Below are experts of layer 7 (counted from 0) of a mixture-of-experts language model. Rows are named router (the router's row for the expert), up (a neuron's input weights, with its number), down (a neuron's output weights, with its number) and show model dimensions 128-191. Each number is 50 + 15 x the weight over its row's rms, rounded and kept within 0 to 99.
After each expert's rows: "comes after" lists some tokens at least twice as common just before its tokens as in all text; "raises" lists some tokens whose logits its average output raises strongly, later layers aside. This comes from a sample of Wikipedia text that the model never trained on. Tokens count by the router's weight.

# expert 15
router:47 55 49 48 62 44 48 38 57 36 64 43 39 35 52 27 32 50 64 63 57 56 00 80 60 53 25 40 56 36 31 32 51 22 68 92 58 44 73 55 58 50 39 52 26 42 45 42 58 84 41 32 35 35 50 48 54 67 56 38 53 36 39 51
up0:57 30 70 23 16 47 31 82 45 34 42 23 38 31 79 84 43 45 59 23 49 55 56 38 61 59 49 30 34 59 70 49 77 63 54 48 26 64 41 48 73 77 33 55 56 30 45 35 65 42 58 45 43 44 56 53 68 35 37 70 59 63 46 47
down0:43 63 59 60 58 73 45 39 47 42 29 44 46 58 41 31 57 59 24 56 66 52 48 48 53 43 62 54 52 34 36 35 49 43 49 59 59 52 46 56 72 38 46 51 54 65 45 41 20 49 70 55 57 40 62 22 16 43 48 48 55 55 57 35
up1:41 36 47 29 42 53 43 26 30 59 41 41 57 45 76 43 52 43 50 74 29 40 51 92 47 65 33 71 41 35 29 26 43 51 52 59 45 38 55 54 46 24 52 74 44 51 34 58 47 70 55 41 46 64 53 55 38 55 69 76 47 55 45 40
down1:46 52 32 63 61 44 39 62 29 31 72 81 53 48 55 30 29 51 40 48 14 51 46 32 55 57 70 45 53 73 46 51 64 56 68 17 67 31 48 64 46 51 76 30 82 42 31 44 40 58 62 40 34 56 59 40 75 53 59 39 57 60 42 73
up2:57 62 31 23 37 50 44 62 50 57 54 46 53 29 42 49 48 59 29 47 54 34 49 63 39 60 73 50 19 80 53 63 78 56 50 76 64 43 37 65 53 46 80 77 43 33 51 38 64 77 50 43 59 73 68 49 51 41 43 57 60 45 76 24
down2:37 61 42 47 57 56 49 60 55 39 44 67 52 85 57 25 42 32 54 04 54 35 65 61 62 67 33 44 68 70 44 46 53 58 56 41 58 56 56 51 38 57 25 43 40 26 64 64 64 30 80 76 56 27 49 65 58 46 49 41 34 54 28 81
up3:56 66 40 72 53 29 36 42 47 69 56 49 46 44 58 34 40 58 66 50 53 52 51 64 33 38 62 28 41 61 58 72 93 34 80 67 29 47 64 68 59 41 41 30 52 52 65 76 54 42 52 54 52 54 32 86 42 65 41 69 14 57 52 60
down3:65 57 56 47 40 52 35 62 26 67 54 45 51 78 49 41 55 33 56 56 61 58 42 56 25 52 33 34 38 52 48 75 54 58 48 59 59 50 49 60 62 47 49 94 55 59 46 45 57 34 50 51 52 66 71 38 56 56 72 60 50 56 56 67
comes after: " |", ",", "|", ":", " of", ";"
raises: "t", "1", "ly", "-"

# expert 11
router:63 49 46 55 51 33 46 19 64 48 60 40 40 63 53 31 41 61 51 58 56 49 31 46 37 55 45 38 67 48 58 68 36 46 60 50 60 50 48 89 71 70 32 37 34 19 27 42 53 48 48 65 62 31 66 46 60 82 69 32 44 67 48 56
up0:51 29 36 37 54 49 45 43 49 52 60 33 43 56 53 41 34 45 27 68 47 44 57 67 35 67 48 30 48 38 31 56 46 38 39 36 61 53 57 32 44 34 46 49 66 58 52 75 14 44 36 39 55 40 70 54 50 23 35 52 48 47 39 57
down0:56 39 44 31 61 49 71 40 62 40 68 80 52 57 67 35 33 50 21 67 53 43 65 58 58 39 51 40 72 62 61 40 75 47 45 34 47 37 55 52 48 62 69 44 40 71 11 25 55 56 79 12 59 54 37 76 24 35 32 24 54 48 60 81
up1:52 50 38 47 64 65 68 53 60 50 30 32 27 67 37 42 37 64 16 55 49 41 52 82 20 64 41 59 46 59 43 65 24 52 09 39 61 57 36 43 52 55 61 45 43 47 46 41 54 61 32 59 50 42 75 32 68 73 47 46 47 53 40 70
down1:56 44 47 56 58 66 82 50 77 74 59 59 47 25 75 31 40 39 96 69 42 41 73 54 55 65 74 62 48 26 65 75 59 79 61 60 47 25 64 35 34 51 48 42 44 40 65 47 16 43 72 43 74 59 49 60 39 43 50 72 34 27 55 75
up2:43 39 47 59 64 47 47 53 37 34 44 53 38 51 43 61 54 67 39 63 91 53 80 74 68 53 52 52 46 44 59 55 41 53 50 61 46 62 56 50 55 63 37 79 44 52 53 42 56 72 76 47 50 81 77 60 65 69 51 52 46 85 72 41
down2:58 30 51 45 27 44 78 48 44 57 74 21 56 55 47 68 46 72 52 57 48 40 47 63 29 67 27 61 42 35 37 31 33 83 05 51 12 37 36 56 35 63 43 56 20 80 39 60 74 43 47 65 34 57 29 37 21 59 56 47 48 28 42 72
up3:54 39 39 69 59 57 73 39 19 42 36 68 23 65 49 41 54 19 36 45 90 60 52 40 72 50 72 53 77 56 62 33 43 52 07 42 34 63 58 78 35 69 56 54 59 51 19 44 52 47 33 83 42 45 42 68 58 51 77 60 52 29 47 61
down3:66 36 45 20 52 67 50 48 57 53 35 53 63 54 62 42 50 59 85 66 29 34 26 58 40 62 12 35 34 42 24 62 37 67 59 49 44 56 76 58 43 44 93 51 65 31 75 64 54 54 46 28 31 47 62 74 21 48 56 45 53 54 21 57
comes after: ")", "0", "4", "3", "6", "5"
raises: " ", "\n", " The"

# expert 8
router:40 76 45 53 61 38 29 55 66 41 65 44 43 85 55 50 56 30 31 62 54 50 12 64 63 59 54 59 34 51 48 41 43 51 56 48 91 68 49 43 49 51 41 27 48 51 60 56 54 68 46 53 48 68 78 80 49 38 75 12 41 43 24 63
up0:45 45 51 35 30 58 43 47 04 65 35 62 24 51 48 33 59 80 65 42 41 42 67 32 58 56 37 51 31 42 69 41 39 42 53 60 41 62 25 45 57 34 45 47 39 67 58 70 76 58 55 51 31 55 57 38 32 37 71 61 51 02 75 65
down0:64 16 41 30 75 71 30 25 52 32 71 55 35 39 22 62 58 60 19 55 85 54 40 20 35 55 53 50 49 47 40 33 52 52 64 55 42 48 06 82 66 67 61 51 58 51 45 77 58 58 40 49 62 58 44 39 35 53 47 44 59 31 46 67
up1:47 72 42 35 62 53 34 64 21 42 83 53 49 60 21 36 75 53 70 46 54 59 46 61 40 36 45 30 37 54 46 76 33 60 55 70 62 77 44 63 29 77 29 39 47 40 35 53 61 29 34 66 44 56 69 51 27 55 29 45 52 51 61 49
down1:25 41 58 56 41 41 34 37 50 45 44 41 33 67 62 50 18 50 72 57 60 56 70 60 49 44 33 54 10 39 62 69 49 70 46 50 35 71 51 27 25 72 59 66 50 15 28 53 51 79 63 45 65 49 82 27 71 45 43 30 47 68 54 59
up2:26 44 32 75 49 39 43 37 17 49 41 20 69 36 47 49 77 56 54 42 39 42 15 41 58 42 42 43 44 58 50 30 36 58 43 68 68 62 35 49 26 63 46 63 42 35 42 60 58 58 44 72 80 55 36 58 54 46 58 39 51 59 55 64
down2:41 71 23 21 28 48 69 56 64 51 22 71 69 60 38 55 78 33 67 60 23 67 70 50 21 67 57 49 68 71 33 50 50 99 20 58 59 59 82 65 39 41 64 57 48 61 49 68 46 50 40 48 64 43 70 45 60 46 46 61 62 53 64 38
up3:48 46 56 41 44 51 54 44 67 72 49 41 21 40 39 59 42 38 41 74 52 38 54 60 75 79 52 67 63 59 52 70 70 62 75 53 59 42 59 69 70 52 56 54 45 85 44 48 54 57 46 46 34 23 37 71 55 39 54 42 45 74 25 74
down3:52 57 63 55 20 50 53 58 23 59 65 54 37 33 71 57 37 59 50 53 37 43 49 72 48 64 54 60 83 43 46 68 65 57 29 58 68 75 32 55 59 41 41 56 40 96 39 76 51 56 40 29 40 37 58 43 45 28 33 53 56 50 53 08
comes after: " in", " the", " to", " on", " of", " In"
raises: "-", " ", ",", "\n", "s", "."

# expert 4
router:64 51 54 30 39 15 26 40 68 35 52 38 35 76 46 49 54 37 41 56 54 16 19 44 49 60 33 58 59 38 43 14 37 49 50 33 55 67 30 46 41 36 32 38 41 41 51 51 47 89 48 58 46 36 71 71 52 70 44 44 31 61 19 62
up0:49 37 58 40 55 43 24 42 70 38 56 36 81 77 40 56 39 64 49 59 85 67 35 48 53 46 76 43 42 49 52 50 60 56 56 71 36 42 32 63 64 67 34 41 48 46 17 51 46 57 43 72 44 37 83 39 41 53 23 77 48 64 41 34
down0:26 39 46 47 94 34 49 62 33 50 57 74 55 52 59 72 15 59 49 50 50 57 41 41 79 32 47 42 57 53 46 23 52 57 57 09 72 50 57 72 59 18 51 46 53 76 38 49 33 42 55 25 30 54 23 58 28 59 27 42 49 70 70 59
up1:39 73 33 64 49 39 48 62 45 44 39 24 76 64 73 35 77 53 52 54 65 44 43 58 53 49 58 37 68 32 36 51 57 59 63 63 43 50 76 22 50 45 59 59 55 75 55 49 60 46 37 62 59 80 50 45 30 48 80 28 57 58 46 58
down1:30 55 36 46 44 61 55 49 37 63 65 16 61 47 55 44 58 71 47 39 35 36 56 52 57 55 34 62 55 26 48 57 77 68 84 55 36 71 32 32 36 38 32 39 44 32 89 28 48 38 72 35 31 67 75 62 52 52 25 50 54 53 64 00
up2:47 46 59 34 64 69 72 48 63 65 74 29 68 53 37 69 40 40 57 46 54 42 54 68 61 28 38 50 50 65 71 64 71 24 35 44 66 49 30 69 46 66 48 33 48 60 51 45 60 58 37 39 48 60 55 50 93 63 57 48 60 44 62 42
down2:50 31 52 42 85 49 52 56 63 46 55 89 39 56 61 55 61 39 40 60 72 47 63 63 33 55 48 62 12 45 52 32 39 67 35 47 70 51 32 51 77 29 54 52 05 69 61 54 21 55 40 53 75 45 49 48 73 57 44 58 38 62 32 51
up3:29 53 29 27 64 69 56 59 36 41 40 53 34 43 48 71 65 42 14 72 75 45 61 63 28 54 43 30 61 24 53 74 35 39 56 69 41 57 49 62 25 55 38 38 47 33 60 40 50 44 41 42 23 68 69 34 51 45 63 64 58 36 37 22
down3:78 38 48 67 20 43 68 29 59 85 50 44 50 59 58 40 45 53 51 66 48 49 33 59 65 25 54 57 41 47 56 53 57 44 49 81 32 57 46 50 25 44 97 81 51 44 76 64 53 55 86 05 43 56 46 23 46 60 55 76 48 25 56 46
comes after: " ", "1", "0", "9", "–", "2"
raises: " and", ".", " ", "'", "-", ","

# expert 6
router:55 56 46 42 47 42 54 50 84 34 53 50 31 60 20 08 57 61 31 96 77 60 41 69 65 55 46 73 48 44 58 52 30 40 73 33 67 69 47 59 66 64 45 38 59 35 30 66 41 70 33 43 61 73 48 75 64 61 34 34 44 53 32 60
up0:37 53 51 55 51 63 62 56 53 22 62 51 68 68 58 10 49 70 21 59 19 43 58 31 51 58 34 67 44 47 53 55 41 58 54 44 60 53 56 44 34 50 41 45 42 60 33 20 42 28 55 55 51 55 57 72 50 54 42 39 48 28 43 58
down0:68 62 55 21 56 55 59 79 51 44 48 64 75 37 61 34 78 46 47 62 52 39 24 33 73 49 37 54 79 35 77 66 30 44 58 21 35 37 49 46 63 42 65 45 50 30 39 62 33 44 77 47 41 25 67 43 46 30 50 79 59 62 43 43
up1:50 46 41 56 59 63 61 44 38 27 40 61 79 41 49 61 43 59 39 46 50 42 40 24 42 35 57 67 91 41 41 56 73 64 37 68 29 57 40 57 23 46 48 24 30 64 37 23 54 41 53 65 49 44 74 57 61 47 45 65 37 48 53 49
down1:50 32 53 49 22 28 49 40 49 54 49 80 34 56 64 58 60 38 40 31 63 32 49 20 38 20 53 61 61 57 63 75 46 34 37 43 48 54 36 48 40 76 31 30 89 70 49 44 53 53 36 52 29 42 40 55 55 45 74 23 38 61 35 61
up2:47 46 31 43 47 71 14 67 77 44 35 73 61 49 43 50 16 64 44 45 54 39 38 51 29 61 67 52 44 44 59 42 29 36 46 57 35 45 48 49 66 47 39 52 49 48 49 45 57 62 45 66 48 30 45 19 59 69 13 65 61 64 21 63
down2:45 79 56 29 27 68 41 42 65 33 51 39 64 40 60 49 89 48 86 62 46 49 54 32 36 61 44 39 68 38 39 24 65 59 50 69 28 36 29 14 57 54 54 46 48 47 32 66 26 46 49 59 22 64 55 41 45 68 72 38 81 74 33 29
up3:64 51 42 34 42 31 36 54 45 29 42 62 89 39 66 38 31 42 44 54 83 41 41 76 46 51 43 45 52 62 48 17 45 26 61 70 50 60 64 33 42 61 54 59 41 48 66 29 43 84 31 48 56 60 44 54 79 55 36 81 50 54 92 47
down3:59 75 39 30 54 52 55 57 74 47 29 33 57 53 47 25 36 72 57 19 79 47 48 38 60 43 55 25 52 49 65 51 36 56 57 40 56 50 28 66 66 50 99 48 59 46 38 60 51 39 39 61 60 44 29 42 34 43 34 43 47 14 57 44
comes after: " the", " ", " a", " was", "==", " The"
raises: " ", " and", " in", " (", ",", "\n"